From a checkpoint of a small mixture-of-experts model trained on Wikipedia.
Experts: 32 experts in each of 13 layers, 288 SwiGLU neurons an expert, a sigmoid router.
Training: 1098M tokens, 5661 steps.
Below are experts of layer 7 (counted from 0) of a mixture-of-experts language model. Rows are named router (the router's row for the expert), gate (a neuron's input weights, with its number), up (a neuron's input weights, with its number), down (a neuron's output weights, with its number) and show model dimensions 192-287. Each number is 500 + 40 x the weight over its row's rms, rounded and kept within 0 to 999. Numbers have three digits each.
After each expert's rows: "comes before" lists some tokens at least twice as common just after its tokens as in all text. This comes from a sample of Wikipedia text that the model never trained on. Tokens count by the router's weight.

# expert 23
router:537484477568527537531500473481548472555545506493471474509500474456539529460467527519507508476460500458488602504522448507502484530465508504482580531478527459519479514495484472555554493505485539500522465521528489531598537474509530503481448560471516510538580525463475482507487559492455494464
gate0:483500513505456535499488477534577472497527455536463482524426534500477479531499509352583513533517486544542552517535485498526474509510466519447561466489437467465517496553447476496472491500411524500527495572513596517429552526505481400413488447500508456505567491526500527484484503481410482488
up0:444521466497483427473524452424464566489511504450499527453589435540516521518406498567403536485511536489465441472472482512438514511536490470513430505482551546537470513454499522505481450547561440483449499495529466536492551497429470533492462562545461541546431475492516496480462423520530502503
down0:491540564443498518508506496438479522586579568481523508540493504496586455511530483476532511476520396498532469523547493455551510480533480559481483541541512411474507480511536551558472515540526468501489490550493533474555536543443449485505497544504352464535505435505585530496534514593519478447
comes before: ", ", "\n", ". ", ") ", "-", "\n\n"

# expert 14
router:414534465537549558519479459471505477544542465502422536470504474463483516496492517436419502494509486475466506438563464543491495542464505520535518565471552494538460508542463450572534467513495475518542472542533468533504496515470544487467493513429508453532552529535540517333463541515465492430
gate0:462465496514423521522521524483511511455552485474501447503501510542491522454498525568536494491472533496599558512481502573484490459510508479479483567510549423478547526472473523517481553492485502631461534463524558426462452463530550597517528514450494496549490540465528448453510478513513479475
up0:510515490535495549569481528519475526483516463540441459573582478470502565559467504526485483494416471483544415555489500527439533439571517404428500505469513496441517464521497531602489476521411481501518480534474498496509517453447523496489606552521516552498430541612477559528487481502478474460
down0:586515485443604451533505536505510535518549526578535563457476513573515530500579498443480434479531518569434517557542499511509417497476493519544413543499489496497518506499549441517533509468546542488461472467475511442556526537534489490526562494527498510513456450545506509539476518525449456440
comes before: "of ", "in ", "and ", "(", "to ", "was "

# expert 18
router:496521511563525523561515473443459474519482490500476459560496520462592534459562583515522500532507471435504511446602500563495481512475532538526516547434608484521471456578461475544555453594538445513551498584500465513444507517511535490475546515460482417468527485572528557451457554459510492493
gate0:495462496460443536495477516467520499484528546398489476461492531512534482487501498538518591501496448497566397518506487477552480495488522521502496539492482460526497517518455467573472501528587494582570543539453519516537496489507498425533462518517495526533504471507446545517512531528468560487
up0:482505467519568547532521496570483514531504534520434508521530500457430474509482525505576484438519506578549509509514465438510461518509514499558545563513522501507505620519531514596509595544405469524498594445474471547467471546501479509438486451539521465464493463502500445532529446484474516591
down0:464495472474537496468471528521465523447489506618511452456460429515558564490448459521457596512497430486457504466524543501522490485545543469475519437521448565521538513492509487510559542544496474509481503520484421523453526426531477514554520486548471516480502510548497490547492534507558437505
comes before: "of ", "in ", "to ", "ing ", "and ", "for "

# expert 9
router:464509484515508490537436467442515522492535506485426510570538488470520523453523482469478528492501528467510565454574412526479525477477563534583555518498516468506459538473488432548536467601484469540487510453531530523446512494426510475439516504479515464543552520555527567463459525508461520432
gate0:581525437454388521509459497504541514461494491487541516520508504557542554566562544464486561587456534442460595510498464561489455472493458427465546526474502484534516484581547549524480463518482531535434474503570529484489442553553529574550481432532510527493530561482513500476512487498475551491
up0:560530492493453469439500481502507521535508548488502469482498515557437526517536449519480492471536458558503510451505571511414557524516586542454451480578464591459433458456472433475439497457483548539487586492465579510498499388525469420506516402435572523514498469462445535516551470554564586562
down0:450496476464518491476478456448442485503436512532581475514470510524541524444499505493455520505499461446459526494517528469535525530534467407569505481533502551533555541501505525512538508574462433532492490490534504589454540600486547547493508500559478492414501558507537521534518486460486553560
comes before: "\n\n", "to ", "a ", "by ", "in ", "not "

# expert 17
router:446530482565586537483434452414504517548552493485508470483425471443524541497472521432460506487490504504570566471517495533471468490517565529530590531481515463525486533500431469520547418560485491505533550475556462541459480472536578507489393521457496512550495566531553478482491547514451472441
gate0:495494499442447506468474524462438472515518542492498546487494547509475517564534567452514553448529513465533572565521482528502540556520487540534414562578554492561490486552501483569495538546512531525427544506551484515464492452433544443490526520454444490513449517493544525374638514510509540458
up0:531556558487581510493485474478462553529520493534541467513538477386468584449440473492482451502511477491448471493508481464508390422500499464561531456478478526491475492438484561533481424490463454518531475506464531491501505577497449552463514495523562500514521448544527546542484491486459463479
down0:572500433511554593556474526539480504534436578522485523487554432486432535454530478454518501536524526505510474494526452488494472483488514485485476446482452564442451461501498477527479488505578550515506426531432483541534515463473524487546489533485601518507491489498560572514457429517512531444
comes before: ", ", ". ", ".", "-", "\n", ") "

# expert 11
router:451528429536549545635478468457531495549553494495420523554508450467545558460531534484445516536501485431516513536528461520495524492478485452483581510488510478504438542570471465542552505578491489500497528441506467506514471471473551458485415574529543454533540567517521526518407529496435464471
gate0:491508474520463514523507510500505464496498501463490526555513474493550513470566497520472488480496421486571488510561519470450503483496481503507522594559498427479480551392471414497477474523491467465546504541481503487449501532491514503424509503502473442503568458499521565521564571585429460554
up0:506505507490430556514560528512516499475487494462489522533499525513530466505591515514518474516455456533576530580549550500514508419500469456435482569539488429442467557433527436425485503526487443494535513508415513452441459564528521496459502513570494471435513456479522498533534536525490490514
down0:448488455474447470556537500517522580476401496464539490499565434515523504512486555517492525472511497477523541571542570483439485501500487473445503547440515508486473527508568548490423505518492511575539531541528515436478485482464494463495564499547497505477492526531496502518534581487536499504
comes before: "the ", "to ", "a ", "He ", "in ", "his "

# expert 0
router:510555466535547504499478493440537479516566480486484519535512480434528576507514492472468512502506454416517473473614551512496521551469515560543490507486508502449436479524463446554515466468529452509528489592549486556582509471501538452495448538408503468548504514498522491405527528530481476451
gate0:477544500499479488450534439480482500494515455430444485489593465534523518531510556504454507493502485522466515480504498518540418466471428437547460495424559463501447521496525465493493502504532395528478581437480492536476529485519481571426457496547466411533479507491525559529518530457504458482
up0:444427449545494524547462518520562501558497514542550497582465553479490520522566475503594531518515462492510493457450492528467521558482510536481547510482458505516510461541454529503477502506490528472493464591513487454480509509472529431490538539395547570457508433505479518509486492504579542500
down0:438539536511573478494484457483562524500512410451469456515509541622488545516502500530453513509479511481509471515517476547496524493511434507539500448509454451515511426498434499455500523531411480465457468463505521444456470548496533463390529523468509483480482503460514534485514506511566505534
comes before: "(", "| ", "and ", "was ", "=", "– "

# expert 28
router:495517535572522462538472486439489452504496560507499529533476489496524510502550480445458557503503533415485547465627456556467514495480507517494544507414478499485496528534455357480510484545494499466511509563494463531566514493519497484485395498488528423557541495513484538475503534523484518465
gate0:487533503592447393544559545478497472476515443540445456491457522550557575532577456432533496473454502479508437492552480439543560509477439511515502560443422565501469462463469400482468469450505454479472491463504497537511508515486507482493490493532497493576533499524461544497519530453478572447
up0:500491501568536520557521509468440509596610581494510489521481518506455514435488493442566510532464507539556529499483448550498487440535492520450545479531551493478643524529512475518546529544517514539500492503478547502458453444512520594521493469496523431530510522489508501525572560510471493491
down0:539518438457539600536495467493517541468452510532548530499530462533456509503524552524430450496572518552476534455547471467449466537514501475528492530478539435491523507506500481485575497468560479481437486492456542505493548514561517537555529586575500570491485516491442529524527458401508448493
comes before: "| ", ".", ",", "|", " ", "% "

# expert 19
router:482529479544534485506455545447495525568502527550509530622510451512499509513528513468516481535502515463501519496597464549500528501481509549443515533472475485518473523476469510477478503506471460521470527542508546457508505466512524473475422512478561421584559502554488521498489539521444513490
gate0:423574456468495520517433502486472506497480473431516492490557554490515478478498455393478534504566531571572504416547454463493542537469412576498468486487514579482457510551493482475475529492475536541476495477513481506502588433485509584491494486450434552503503470512539517504516513544554462522
up0:470441477489459520475570415517462466487519509484533393559461527488511537532548461552481543483508501443470546499488477515463526521528547453505508472483428522458531510503507476432513529496466500532435515511525469504510525492564468574477590412388503522431490544557391500524556446507513447474
down0:474548431520590475517552511500527451488492513365591469479472504518489484437521493536531508555505510593518562506495492461527509503546550509523522444508500513498498546542458500562535500560553439561501541485585460550526484523472452401505457529441527513487508521496567524517529441600479501528
comes before: "| ", "–", "|", "; ", "• ", "201"

# expert 26
router:455514464587522547528513556472480487558550531503473507538521514485500555473518568419459535538525495461527469485520444502504476492481514528471490515481472473520507591574475457459473494459497507487452537477522458530509487484462510477455461518465530533530573524463509533636430490531490515497
gate0:490544473495509541570499538414469521386570595488536515498484503537554531472475418420480509484468474545477471489565495468464524525533480490451482511521473501458550484487508520524491583531462502503462453487485523517514485503544517566532490499488537543501550541540561607516493454446535518478
up0:506448430475516563470502448518501532510505515492535499506482513508489533498518509509530506474515411467484453498512496486437496542538455518584503498546517450454527467462522519456487453407497522503491480510463556522482482598480477529490535476494480540471387541516492514513486532425487474545
down0:448524507485512513547454527511539514496520500511409477484576447586502555498554496516503458546449583557528527521442559438550486506556486449504550507471409466539563527536506472568567558492510453425521494526529475471503520507501563492502532500525490482512558489453547490527539435572524459526
comes before: "the ", "a ", "his ", "be ", "201", "200"

# expert 21
router:442526505517556485537499401447509509535524478517453551515443505432571529452495509452424481577496462444488524471595461506496516541446507540556487547433541484546442511488434538580535477524503481401527511480477476584457507500601483446488475493437491492557542492497497492500431523536499498472
gate0:486520456504454520540478503547467514587523565455483427450584465460487549466490482522442520483498454453459518481494492520455539497525541537448483418508517534487503573486444513491536487508469515504443590481485490551506482494514445418456492516431488546475480551470500497527548478524484387463
up0:498508487462402455499542516527459484546472526447468441444587501454456451517526508481444544489526436472451513495487501465402539532515527551494472429511519570458497502510484557452531523458457512525472597471501498541503523497529473445511491522447492519465457517483509489517564495488558427522
down0:454441512528488458550522462469501523516452479513561523486444524546447478487559550510446433474458472524481445552499515468493444478496490445435451518502468440512479509523505472536520474510454496409491559451486477487518528535625517540506457463502485494484523518553539499512489514517536514460
comes before: "- ", "| ", "The ", "In ", "It ", "He "

# expert 2
router:486503492531452491492447513488501456517565528517452472521516435495502515492507510477475559536475472476490589433540468481465540513416536520585581556429555502508412520535481391489552502506501478510508524540510500480434542466527574485450461485461517469561478506507478466536478531518451506498
gate0:536555521495435517515553491462430570465486424591486540476430631424509531517431551475487466417523460482473491504565472464461492518518462413520468494500521375399460480463492503418479559479474509525497470525532490461505421499578516477484570507535441509571512498525480494537535461496527493526
up0:504472559502507507564545499418487547487452471525501502469426533567482503487470512463433501557478514447487578502600487531417496497463532479535478469507504437430477477478411497468444526517516516483512484499465445517520432571487510530485530499526494466409508427522530465485514465527570505491
down0:474538503500591448494500522516498522500528454539518557511519471424472483534436491509442506463537530504503485453455427451556501533537455483528454468526554452528512477469427518567461489512524489525418500518464490384507481486435540546493491491435530517531528499499512597534486486460515452478
comes before: ": ", "\n", ")", "–", "°", "; "

# expert 29
router:477514527558508486499450456467480472538527600507438550493403466406541452480537457443422489524552476526512565452524520532500513494452538512532601482464524499564419573536462472554576501520531478533561518524484534528517543518444528457447397529512494486514548503495522528424503531529454529433
gate0:473418515523479510457523508508486481531527533497428451483518489492494500391460504467517585430537498527519481533482475490515483497445522499493564471476533495450521509472567538552526524461531499430474427490478475482512494478456514538471511484493537506530542541396512509481526503518552462598
up0:487445542574470461498578477458513494568512567522543490439510524458455505437429454494523554449536467540542481516426558456585534498442543445487550449488473481509490475471518530578506497375559539495464430492436469470512546476515511566511520457528561502505503541461469493511499465507530552586
down0:425523504476528490482458543480563531481435490518538532458526504510571459510442536540500481513494514547509515478476601438530445515492439468455476488508477521554544437467519530437471493485507479513466539465485476483505465543539553501555488469569567502478462433469483434529553579502498528494
comes before: ", ", ". ", ".", ",", "-", "0"

# expert 27
router:467528502491527518553498482462522505524497516474513523546516442437566549492556517413440515522457516495507578439542470534445505501477498445463530529473500516578525499560480498499531538546499492509498498515550456505540499483521531481462486480462537477555538519603510518462462486492453488477
gate0:434544565524533468429452529546510482500502470552467522460425499421494507482496428472425571472546606466514454476590511430535586461501490467465558489548525504473512466429532465460502493501485481486500468466494510498584432471520559507551541491543581504484499494549474427538481544505567489477
up0:518542484510508546580514454484532529520529423483564534554489529560474449443429467529474418437447543495522548527433522526467397474561524472519502505482468489460531478493470503499502506509455490619568511570482563555543466552610519506410465509456466434473453515478489556462535524510502483526
down0:474563556520524522466509516453444471507528547455480457468422572513477496535551463462517582455465510521477474444497453538584509517524539485420507487465508582562507521558549471487507465488478520516508449467499535522503533515472518429572468488498514394546467474433465494470476500478555493504
comes before: "| ", "|", "/", "==", "/ ", "% "